From a checkpoint of a small mixture-of-experts model trained on Wikipedia: 128 experts in each of 11 layers.
Below are experts of layer 4 (counted from 0) of a mixture-of-experts language model. Rows are named gate (a neuron's input weights, with its number), up (a neuron's input weights, with its number) and show model dimensions 240-319. Each number is 128 + 24 x the weight over its row's rms, rounded and kept within 0 to 255. Numbers have three digits each.
Before each expert's rows: "comes after" lists some tokens at least twice as common just before its tokens as in all text. This comes from a sample of Wikipedia text that the model never trained on. Tokens count by the router's weight.

# expert 62
comes after: " of", " in", " at", " to", " for", " on"
gate0:177142127107108127123160119096200107092145163155129126130150154179097176112146120121080133141107152151130127141152126080151111098116139137126133129129131134110115157143147131098105092105103148120100130094115141142132140108114087124109102127
up0:095114111097150128141135104110111080116125134164109129097070109111122123148116133125128113158145104113145140161178112134137143078127134118136086116133117143128145137109154119148094152095123133127152162102147172103124132160130121131108110144
gate1:157116147143151103129120129116100162122141131133152141144085127130115116126134134141114191137091115140112128123136115137140148161130155110096151133107116131145174121152139110099158132150102162158099136160116140145107160114100133128091157107
up1:159105108115133149119124137111096142164149112141080072106161102140119122121143123127112151138140163176132107131131140108132084148094128142088099130088126157177137168123088163131141153123115157128121102142128179129154111104124114130114062111
gate2:141143161137133172126119129151117119157145123138120094171108143121178136105138125130119119148114134098101131099124109115143104100142112111114137103114137151124186138159153114102169150143139113130162119185112080108156158072084153147168144175
up2:124140130143155149159155129092153099120145098165132121126156141140137119143121078168121150119125127087120087108190141123146151118167148107115120146134119134103121128077121140155094104112155122108121089128115140169143120133115116100150153111

# expert 45
comes after: " the", " of", " U", " in", ":", " and"
gate0:092135137156110134124108073156157141122131128151170144100151137138138127125109106140132106151147102080114120084127104129121135133116129140132048162125091125134097160093100115129133101130090139145174150144129123119135119176136101089139120085
up0:137129180108127148128151171117141089106147129173132144085092123131152146125122128141111120117184161131143113162132113114143099114145146164087122107127120087110123156119114108104146159137143137111078165131085135172106133128116087112080163107
gate1:122120104145145127109125140132147138148115151124172115065093134124137151122145163151146169111141100104094112074136138104128111128150132121089127112159106131113155155128139168150132151134135100154147106164132130099113118123132112091098164110
up1:085165143110149151146162155162121142111154140102147159132110144167154120165090113139150137167119157128145159158143164148132122119128172090156141097077153121121125161158098111124128170128140109152117134139109128161133144105168133157108105154
gate2:167129136126109158188141150143139126092152124151156072161137149121125135079147133106132129122130099101110137135133115115103149163152177101092169102107133154111127141153135138118168155127108113162134133133103124160150119123115153102160102119
up2:132112101125160132142145144121132121157114082115141171114116124107171161137131169129149132068112067141109120147139151143155170154153146099142137156131067108107113152135120144123065086142117117135165130129090125126139133121106138131138125164

# expert 33
comes after: "5", ".", "′", "3", "4", "8"
gate0:131133151119140110153115098054090111097145095139117146168098130119154144109109107142144132138131122140177176130144175151144184137145129164121114130144133143113097145100154108122131130126137148133134145135102136132118110134084155133090098129
up0:114093154097133177069120116127089127108140122117148164098132126121123129172116170125114156136175141156135153106134173107122077099110139149116168124149111132116108097100131094118120175124130152120126180118133160135148169121112124117171107108
gate1:122111135143133134108109166134139134168143162100130164126112113115124146160128134148132124115130134160090124137144101129125131108179158131166153131130070111111173111123137121131185094121130118135159091126124092122145123134149138106151172119
up1:076171105081146123118162144152116129133115143157120105135144081127141110093130073146128140111141125149086112140107145140089121148140124175170139149126150178108114146114159178137189162075117133107147168106146079155118136116117150149134178112
gate2:115135143114102143147141097134132095141109149141140102125165120129086104147178154152136119113128131124101135133120136122151169133132129076096146136141142152112124174118160129087184106148109136065141161118141144097133184144158171079127075122
up2:114130131151120155108101144127114139096147143074101147117156146069126125108130090133140126159177098145121120076116167133115119156130160098142124130107129107112136137097138094130157134137115128113107133154113126142112108141166143135147092112

# expert 115
comes after: ",", " |", " in", "|", ";", " September"
gate0:129137152103150144130108136097092131142181179153103140129159160118088122116126114133147121146098153132137170143122131116098103113117125116131126108087147127134145195117108133161104134115105139085104121131118107129141133090105140112110073116
up0:095202193131128066133101107171135111138143153151161113087156137132097177104138162114141112152124117114095115148114103117106152135110172105072095147107135077106128109095134125118125105158100126162131129097036124084100129117144150131155160105
gate1:137153178120115092129137130143084108085100129167118169119138068130095150136097078133115091172121130106130121130070117099132150151129114119155151129136122095141120099104101145146150116150141151135155068118136125136171122164133126106110101065
up1:089147112119131144162132126118183115078142111058140100136128136140110140160117140124182116096131131121086114162156105131085127091094147104122088127125123131084131118147158126112091153169100115128118133106128117150173141102137139122119155145
gate2:116141134124136112110142105163108118106130115127151169200118135104095104109123106113144118142157149126122100130140109131162104119126081102154137134122129110129099106121181119081144131103108143105140162142092156143095094151112125132164128124
up2:104138119183145159154112093132158118125115137101118135147143085144110118145144145147137177138122077139176086166107134092156134173140108139116141142121161145165149097130131141090133136133113146130135131109140133092148147163138155141077088107

# expert 63
comes after: " |", ";", ":", " /", " –", "|"
gate0:132121136145144096083117151113144128093137141109153126139149070158169133136138059139140117128121139104133110107111141122157168155126135091150134130129163139143102131135134135117157123103125139131134094083083094143135124099146104080141145091
up0:156126107170168182157144155128104119119163149172096156131117149127163141176115131135133156102120136133098127147146142124120112104136134131134140130105129113103107094163148151101175098174127147109100111172136095126141127141165097162140153149
gate1:169141123131112122141111098174172112076115147158076101148133091151144110126093099105126102091134136114120126150181133155116119136136144084133082150092161137097106087179146116117139142125125124102109123153108132165108145138131140152128133169
up1:144134118126121127125098159111163132105065156098119145153111093106093120127118127075140138105157126111126113131124093161146140115167134142160167127107124136120123164147116099162157121118117152155107162132128099113082120140150076115092167186
gate2:129125132110116079109104138080095136140099111092159108125130145117116146128085109130162114141124059125104120101118141102119090131137093129146132140155113151152110114077112184149151153127166134104162133136128136112150169111141129116141125168
up2:127105064125111157157088139148114120102105092129130138180098093150151097125134122118136117111140154142123132131109188140126123120151118125092140195162157094125121136112119119151097149148160148156148121114147129109079123102136123113117173119

# expert 82
comes after: ",", "s", ")", "),", "ers", "\""
gate0:185182117170097103151080118116094116152118120125135118186084118110157123106146098128109148108128131133123117105143103159140106123127150130116147125137167143091097118127131140093168129089155104148116077149116107114117119083114134133124143114
up0:116142161159088148091122138175119113102145107134137113151094126084122115166112081121138156094138093130157129118177124141139156183120096126140130127153156138110144104107093111156109129114128114123093136112120143129105180153125140118108115137
gate1:150146154133097162097152123158115143107133067160161112149142123110116087162136105096140142112128130097138102122092120172105142124122142138146170120141107161161137097142124128124171136166100123122124121150139127138110114128130127147093152128
up1:126100131115102129136142090172097102157108157137136138133117109095154184119128108078102158132162149113104112122161147151087098137129110143129157164123130141112133095124138133126152148097134093113117150092096100142119083149106136108112118132
gate2:127086138119153149147116120134104066097132120145107112105150112149160093113146068124141062135111125141108129146122120137108163116149120150128122100118133081125174152150102104124119112137121151148125138155181092185165129089127155129136152108
up2:118092185155161140130115159154135144145126167122109087153081103114155170148144135124086118117166125126146152076141115092141126131115132126090154105106114136110156110163159137157122121134102126133130176142158128160141116131115131141137129115

# expert 89
comes after: " in", " the", " of", ",", ":", " Hong"
gate0:128119138112128170132120119098125072164129172079112139122169139149150143105146094097157122127144132187110123170114142114137154115139150113117125137141153132151084128107045088215095127133158135111123104138129148141152108137113140091082113103
up0:129101161109095120112177131109055080170133131138142181130131137162138120131158079116147118126167125124131169133154111086137136161132121109153147103114139096140109108131070157157123071106149091163120127117104121119126138115118126127179144120
gate1:181140147115124117130105152152151111064099179140126129117123151121167125162148124087101091140149142148147133128112130097144150127114153128152105151140147118112173095126134133140143113135154130162122081117108136148135135093138146181135116115
up1:107121102164119119130170138132095164130095121129143111119117158181109172125144142137130128107120150106130128125104129103137119086103141141169101130128090116156113174178124101116124113139128095101133146151128153123102103145117145129132125140
gate2:111112137125147132124118129121138095197134118113157107126129172137109154139177159082111105143083102145104113139116140114113134142140131146121118108154122144137114129074190179163134130110124146134123107128140090153164092110154152113092140165
up2:175163111144104095100133131109131140155116142097114136128114097148133154148091072133120111132113135099129126136134116065149152131147102120125113113119095123134125148118131122129109142135121124127138111115124100133163094129123143152109104152

# expert 17
comes after: " No", "1", " ", "0", "3", "2"
gate0:111095090143151091119116096107155140195098162108124112080100136143163138145144111126148125116101103152115149174142134159084137119123133109138172106178076128128140143084099097122100100103143140137102166104125128094127109122102128149095122134
up0:112126117171153142130108137165154160109140140118121085107141143070122183144108138142120145184121109157111126133148137169157121122139127106109118162099146147175122111109152090133101160126094138082140128115130162105111139144085061129130126121
gate1:141112115100112133169109075122107134127123056144124142157108101141111144106113134127116125100130102159146127133123105110106161134098132075102152126116130130118074110132123151093128130092139111131126146150142154130135139121079124115166147165
up1:097097106144164142114133140105111115161144138092124145136101138156143105095151124133122128093084127100140118123152140159122135138159115183128093146140158108144116141085140130106150149150131142111142119144152131147126143092133164091148167127
gate2:124118183086135159117115108141124160160116095122160119119118187146097180143119131110157142135172124082123100172122144107149149129134138119128136137143130130138123118136126125159106096113132116117104155115081146126122093097137152157112136153
up2:109097118124138090123109124106115158140125117124154143146104158132103179118137138109155129107146108132101163128144194086136127183169122168144138203163124110173101140113106109110113124117141121115155209130127134146109123119070108120114126139

# expert 108
comes after: ",", ".", " that", " which", " It", " where"
gate0:129138126127121172100074102170116115146126177123074108090118134167129163136167104139127126132132121132136123128144087122129131111127117147136118101111143163124167124128163099139175146105139098180139161163115133153110182123150100140144097109
up0:127139086139106115116151085114071107135129101111106101149088111075149122084158125104159151139114140119131099132100160092096108121173081115088081156132137141111126118099123144101145149100154155122131120096128159122147149174122114095135141108
gate1:096154132119159098109107131161099115134085134120100143108107072127118151104126148153105098146145144146133138145120125145101133100125126110142108136135135130126114178113119117146135150148162129082131116129156106092140155088110120121101128130
up1:136137145131139136118142155154133136146110159118140110134129086146071134092148147157155167125121138137117140129129117112144129183116130142145123165159129092137153113150085093147104143156147169152131115125136174111116126123110064093126138079
gate2:147153122129106107142135115165112140158117108075123130125108082112130192133093150132115084118097099138122113124119115130145180102135121092109117130135128100112145105119152158129121105108142134072146133124092143149152116095141118153136135100
up2:153116156121154091143120113155162058160143085152137129073136112150124139131150124129122129131154126146126119117146139100123110108094149131122120148147086165127076124075092128154074105094125130112153146068110125106136112154137168093161162126

# expert 124
comes after: " |", "-", ",", " by", ":", "."
gate0:164108157084135103103134126091105103157134099134147158098142082105082125112133126151189110116134087140129123115144157138113115118147135155127106103155142145094169145123134128122105122111099111134156104183154152138111137098165123131127110114
up0:178136163141142144114099103139106142095154078135090075128124133117125090123106137140121118123090135143117132129084142105119108145100102128176117144165116108135135134158120087111096160164147109161133144148153113176139138142187130099149128123
gate1:104121132151113154125153162137118129113111134099132093165103140098097128115091114172181119140154121113095184147111116154128105102128158118109099101135163127124101062133133137133101142085174066106135123131090123123131113149106111086102152107
up1:130105174146189103141133136116117146176154114137103114120106114100183118101118130088149102137091132115109097166129148161091100153146123138163152135114129136121121119149137087132167167116103137133160177136176097126142115138155119163133131136
gate2:134148117156155129122158155138152113129127151099099118075079122147088112146092092101109117124140126101179122101115124170091165127132172111114133135138113110106110142114142161123154155087160138122155087094129130152118121091151139139137162149
up2:146109073141149102164101125118139138076159131120134139141105134140115142131101111144150148135146132108137143117128087169138128031087085167108170131161121134099153137082124115146161147128152113121140088120142159148133131153116155128116194135

# expert 122
comes after: " |", " the", " of", " for", " in", " New"
gate0:106120141138150127119099130164123101096131151088133132089132099112124101116135138091147130176176161121125146128097158098117104133138109161131131109124094149167082116104125132164163129122129126076176125113104092162144118132138142151119126158
up0:096118152137127122151092122158147144066110116091137143148162127104105157095115172136077097115118078157121105100137129102092139103140118144126127116128099127141071143109151124139107148101105157115154156060109113170165145146115106157114088121
gate1:133145173133110138092102137139123108104115144128107112119110113143130160152167106128085127074112108152131149138112131137115109107118141120152153102114123162151127116126163131107116127112151149132116129139141082083125144083156112163154125110
up1:099105169170103137093139116108153135128121156164099136086109128154135118109135133132152117123109110079097111141174142163134164150141136122117134188106153133114126142119130108087127119124104145137121148111148102122158167130093127120112099077
gate2:126106197115113130155089080128133113150096118118078117091136157130104133161107121185177140117168100116090128118120135154113111102109163127137094126142163104137120124114128138100152103117131163129128139131133137146150128102129111114166150141
up2:134187098136115109083094137155128188097101110142106131140122131129132115169138098116169140120109089187122143131181123127126133088096156101164127131161171142101131083123132166116095124126138087122149108150176117111127145147130072167137126114

# expert 127
comes after: "1", "2", "3", "4", "6", "5"
gate0:135132161134109107164138171127147119109114124079169127151111101160173080088131119160150112130101148125118118131126143135150117108173090113070147154100112146118120133120172118138133092172124109129099136108145082129136077140142134152176094124
up0:093115076133117148111158111071111147150119139122089151118153140128142114089148120181104143132159142127111108089145132133111137118082091133169090150132168129156118149138159116097084131101096107150098111092162132158140081134119099091103090170
gate1:101152138169167102223104101106154176157110119147124087098174125116137108133176127112124128205137130156120130141102125086093145140127151155134104087151135085082171167102177184151109151117098121129119138136098137113157130139094121104134120148
up1:149112126153089093109144145139157104131137160145126130132140132139156106164142100084187122102166114110117131117152128152141122105135146136108128142126160152099120132104129134115153150162177123099120135130162135101107135143137142111119095146
gate2:162128112146113154103130131110120103120123152124110148118136097136128110132088138090153122178175109130082153151147125110132151160099147111116117145102092094134141122145157129116153127153131163114164103122162134091134114159106120184144113138
up2:125139184122192119121063146127140125108115087133141097101134139130154141116136122133154132139113117085120136106101116155146172123133101112100125098140150129077106148120152157152113120150183127111121139129112080151135156125120118108122096149

# expert 77
comes after: ".", ",", ".\n\n", " and", " that", " \""
gate0:108119152094109130129085138142112086140139137154135123170147105125118143104121157079129110146138157120117128093156146119111168073144138149094129114152122110146153138176133187135135117118121103102150137126138124132130091155136159094126123124
up0:172156133134122132120132106145127132116165166130147129167155142131093113157131171142151173120135126141147161108146109126126156091132131150131117107186165124115125117141082154079134146143084093133105142125094084102167114122095137148101155181
gate1:128116122137138098111113148110145167152094130108159104096104124116098132122121160151139128149163117127080130150126141127153130135132102097136108109102142181110106136094095132124121150124110113168113096095121150118137108144114082115116134158
up1:125133148091126144145103113114120169120115131136189120147105128123167172131196088125096104122165135151143148135115107122144119142112088159168154137078145143152098133101125083100144127156133125144112099108182130144111100147125132096120137155
gate2:141129096115127146125128097094127137159131108137134194108166169130141110097135131158135101140089142141115143108129148099156123136192104138076129118118089113093161095152125135115119110141164118120147131115142095119132101136122103090133139117
up2:122098087155124140092095145147123118088105106160084123104144135145103143106201125154128134124155131123089168145171130104123128146116112121113160107124059155097091120103146186128151092115081125112125129096160167125129148153164129150122113137

# expert 31
comes after: " |\n", " A", "|---|---|---|---|---|\n", "|---|---|---|---|---|---|\n", "\n", " I"
gate0:104140149089131058139138167157137107108159113116143154142140152090132115157140107082155164103111114085182165092132138118112126102128146125135102125107142108136099146122139145096099182125174114121141140123159134148147156090134112113089107127
up0:146109114061125129124131129150139135145138120094116118154091143116114105128101139129153116113118109151157119113152132141182103093135106128137122103124098070155124061134103102106100158117079123132132109151104129130132100129124142111106149146
gate1:119100137117137103148131139091094151151119127097136132132160159095103130147119128152157137107136145137136104143114135083089097155156122099156119094075152149128130179127135173082105158147092092122090120135115137115163096156109099140134110151
up1:203123116143160178116116119184141135133154110124148162111094106097141132105100154123152133079143193112110080124110176105105128135104145118170130149135143133106140133100147143142122099133143092124102155127086133135159140157127118139137171097
gate2:146126136151105101104137148149097126105107102121134146163065139093123160155105154143135146087198147132167093126128116125132156119161130108133147121108139119138093122159132122121120101123149148150099134123123122170086129115144182125177113108
up2:127156122128108102156133112098084121138092139123130145124143124116101155195151101122150163120140090123136095120173138134160165122161119152120139134147135130130106148116152147118136173110159083119121114137127106128143144128107149137138094149

# expert 71
comes after: " in", " is", " of", " as", " was", " with"
gate0:135132149124120133130131142139116099172142115094151128151118086134133162150129099114159126069125177112158105155157118161120118093107131118108134139126123105106120136113122129117133137146122142144121133101094099174122098140111205133166176130
up0:127162129152105107154139128148120111106169106138144138089137089132098119203076131133129089129137096179136132097096134126140106157137163100089118136145152144124142114129083133116148151116143124124132169126140115115157149116138105149121106118
gate1:122088105110115122125137133118172128167111087111112126135141100114069110099138147130119101161158062129150111154122093118126087127136123084101134137169114146125121125147149145145071122127131135168155109114153180142171159109084104143165148109
up1:158104150122149115138128146077120137182129160155144113113119124154057123095124171124111107167158121116131163135088114123119122154170108140092107112144162128146105112171147155137102094100154152115111141137133125140118116113130144119176143109
gate2:140097104121148148112113126121135143140161154146157092146104103131103139137139134107118088109100132123151088159127153141111134126130140153128113111103154135143125113136122163119101141131131136077142176088156173111086126180125156125101088117
up2:189083115115131144158083101166133131107172127112100128125090124133144120097113092140114074092148089151130134130148115097168147138139125107143128105136138138108152084159136103143142110094167106089140110109130115079147130160127114127105119118

# expert 73
comes after: " |", " of", " in", ",", ":", " the"
gate0:156190110112122114122131098127134114125131101112146158130118097127133125138094129175146126092157117102108148155132118132086138137140108140095125158117122147147116157142096141093142126122131098128152108076126141078158126169171138102091138110
up0:113121118130073134125152122110076120138139108110109120088124136146114119130104164096121167146131134087127167172136110141128122129121122125110111109124144171100167114122135139135147130169145110142148168152161112075120102080123062082173157110
gate1:163134156125155109149113138144112121112164131125118154139120123150096157172105124131150149138099189119114127145124123096118155151142120088104118116107148108107189116111107119127111180147132085172174152153164136179119117093128141136122162147
up1:137152078125100101163126134125098155119105108122139113112148140114125171141075095135145129148150157133125121153147107143128124119097104152132180101106124123134130129161116105114141130137087171169138095103162120166125131115148156138101123124
gate2:105122131113093139139135090112125127109188094091162131151094108077145138155147143141179120118098158147133108106122139115116121115126106106169116155140127137111112079111151132138121174153120121152121139122128109107140152155126128158140111123
up2:128143098093148122124141111130149135160139115116151152194130137088117079137136120121158141137121133125139095119127138166131094135164160160168128165136145157090128171130149152127140133097156074128119122149105136136110131124127138127164098171

# expert 9
comes after: "-", "|", ":", " the", " and", " The"
gate0:126175115118123113123150164085135159125150146109133091113144121162123080101148177141142126131137132151129127180143157109133075096199145139092108098145129119133096138102141082123104130156133147131112108124134148159122153103140153143147171155
up0:115111137173072156167153153099110121128145144086132154158153134133155114149138135127129122148103102149162137140191135149182122116134092110132143121121166139079108079117136135150081106153153153096117093110129123155115107136104161082151119126
gate1:177095143123080099107149107123132077129088116115134105154123142142131152149090127126141076078096146128124141140150126104125109168142129141136104067093100078186135148142130116140159127135122114142144107149114106163101136134130131117107159151
up1:082096111125118147097134132114164132145112114064065146158132174105153156138074120181164110149121115145109153136133101138104154117128177115148139135149122165134104132128131111117165110138143121109155160154107114102135126127131117067073104101
gate2:132182128113131134133096136132122122119112107094124119078130133112140133121118103154104086173127107133178151205126116163133170094181126177116179106154108131124116128118140122149097139102136111121117126119127149137134140131174138149083122141
up2:139168096146172113138145125128123139137111110107163125166138120102117126139145165108124096079119124104155124099127158117048129118133121146153126149180139102124119110131119139096087142128130125155117124096097173155142124149131177151156129195

# expert 55
comes after: "0", "5", "4", "6", "8", "7"
gate0:115108075156148158139141105104128135125093098139138111108148145117112115158128101124100117137098157160097166113125118104071145102124103096168094097137133142160152124137097174141122132122098124102168148126130153103129115094166130128164128111
up0:135116139126141117127170147149101104109135144141158077161140173128102152173131132086081129096135133092105122144139144103111138145131076107098147141111123119123137131060114151128139158162146110107110132120116126111109102094140140139138157132
gate1:126130133093107127107157108132140145077117151139168142115089175123131125149133139144142142115121151135153108132130093186101145096128158134114137133110169141129124145144142142112134128107166154103075094135117140148119102110106118182120133135
up1:124152076134092112119142136186106105114125123153124135094142119149158150135059127160126154096169142122080112115166125191162149134067130149118111139202132155139090108136095116147133111129131100117129116163101119131114133139144101116118097107
gate2:089134154118143123154129090133089129109145131069094116119133107176138141112116139092168113158141140131154144150132188184071117139114135117166158115135099135118082112130143177110148133095137167128132147113156129119163136115121107114146194101
up2:157149149122074136103108138118113117131108169094112154139097125084115089102165127145098080134127170139150096142134105119157104082143118144105142156118111127116102125131128130137123132110132135106164125120128115124101093120119095109135153140

# expert 75
comes after: " |", " of", ":", ",", "-", " and"
gate0:134097122127142148070141161127118128137173102114105143153082122171157140167133130151136123091165198136100128143157134145123123106103145137169100127143146141129135161152123144101150067119106120091119112142109119111141119136100181143110144134
up0:161158115114098091127130149177140171109109150172119137137089114099136089146120130131157096140119153161122159094159097067118151118122137109130151154171103131181128139144126123163156133099153095123094128125104101130152181118122098139127136106
gate1:168145126134155105122154166135093147130101104147112153117123117117109172088115101150096156119165117125110176150162161161114116134154096159160134087156150136113103100147107118108121135154126105124122127093142136103097113110142061133107141084
up1:136099137150125088132140157125154083123127079108094118149145145117107096124131081144095121123155156113112064132144133136100143133118129143164151099106107128110120128106138107110121105150179140120117130147103162174087108097149137133123171122
gate2:083140116102120116161134129152169141119136135121126112112137144143167147105152130161144141082132134127139143115133146143140137084151120113129097117159127145114115140146130166125121119091104148157149130167107134070126126113145107123152139138
up2:102165145146149171155145139111118071155092083155108133122144124126125138148114075161103113163147170159094110173136136109115115149172122125171091144106094105099156124091140140146115087111130156127154149117125116100127138116100127124121099136

# expert 109
comes after: " was", " is", " and", ",", " he", " He"
gate0:190185115146120102130158129123109097140132169142166132118130122111141134143107112116086098142137183092099146135141101114134120099131129081139131145114142114092087150100149132128130112128095168096122101152104170148123131146142143132119148096
up0:114110145126098142100151160121111122124121088096138162177127117135118134135090122126113070138102120132126172125162118099116132120113124131100152108121105098116184124114146095113155152132150149138104082128093121122082158123150146155114145061
gate1:136131158123133142140092083129105148107096144153164099100138179121164077131126132121108122149149109136115085117140168128128131106139130116148155159123110139139147097151096116129103140128091097114127118116106120156095124140149149139132099143
up1:097117129127143129107132144141104109114123117163102117095106149108106147165123185100151128156156123112205171120165102099126090166102114118152160119119125104155127144110104145114153142121162116125152108143122135158134158106113105121154144129
gate2:164121127189135140150129157143077138157140130150141094082144119079108120149111142145097137109133153138134099126119129118113122109160170150159106106148140118116137139115127111123139142101157092098153112110147110133106099143141126117126165128
up2:144117103105098116104140139137140123103148095139112128118161077160081094088169126105145152114124121140160120128133142142102143135133137150088123126124058087136106115128049127130149087140131191106141118139099135154127128128137099126104138123

# expert 121
comes after: " |\n", "\n", "6", "3", "5", "4"
gate14:141140136124154121119096110133109128137148119142100172107176076144124141130102122146143157117090182113131113133114128165132140111144111081106159118099160109095133165132122118160124168137153091123129163131130160168114110122127154118136127098
up14:143144090170137141171136138166120135137146132085108116100121105120136132124167166116161125166126139124173115147109127110155147061154124117097058099099138115132106129177134132113122099146122151109167106128124087159145121149121091122138117143
gate15:159150082139106133071078136120170164085127124131128108149175105111109125110151135131138152146136130167102119144154116107161111111135137135125120167168145145137098135113139146184136141134116121084068118121116107135114157105129161132146133137
up15:135105137148174106117152116115112202125099100086123127120159131145124141151169151163126106132105134160081168145126128129078115154164125112120117106168108118137114126101158145118109124146126158123164136107164109103080098153149096135147128092
gate16:075098151152110111138140140187140169109122083131119112110094080111140167123173173129153121111135059117080144145097124114122126127116179114142125164157153176146096112123137145150123118094132137098137114118117082161145139141164112114135144125
up16:142137132138106145123090125146133137102111127175082152116099132076173112090135116128110065089086149093121123115124135121137131162133136154110138117121168082142124098136188116097144158108116138122102111143143136122087107114099147132160145115

# expert 99
comes after: "0", "1", "8", "2", "9", "7"
gate0:162096148104138121173156154179119091123150100147116116134132126101114115137120113113155137134158108123141098140140141138144083132149163145135143098113100089094105144111142097110120146117148143135131169174137121166120179131076128118091143119
up0:143113155116095164127126146090082115168155097152127104161136108105131147159100125136152118129132137151147136141174112108160083142108130132153112151135100083186096134114107137118120146126139129128116160089143112146100118127106167113114134132
gate1:139143129153143134128125107139141111117132182129134091126149111149105123095150106120125129128130159139138106148146097091178143119153139116088104080137089178140096124122134132129120115084178133077180114097122110156098103151109131111114140124
up1:100157144123137124114160145110116092134112156125149143150101085115141154133138135086120122114139112105145143127129092115136096120152106114117093148120117124128116116103099133148155134161105098129094113157213127162171111137141089138104118151
gate2:121124121115133114102191138172093146168144123142119160091123148108098125137132109143105146144111112128138121125112106081128129145108125113132143122150105166079134105113122115142147120102089150150137129094132112143140148086133176106109147158
up2:130109116137127120104102147120106151126131148109098162139153117133170145134117133141155139121130097140117186111170137189094139102131120154131158133138106124126157133106144158097100116098126101133122102136126134138111116144176117157171125100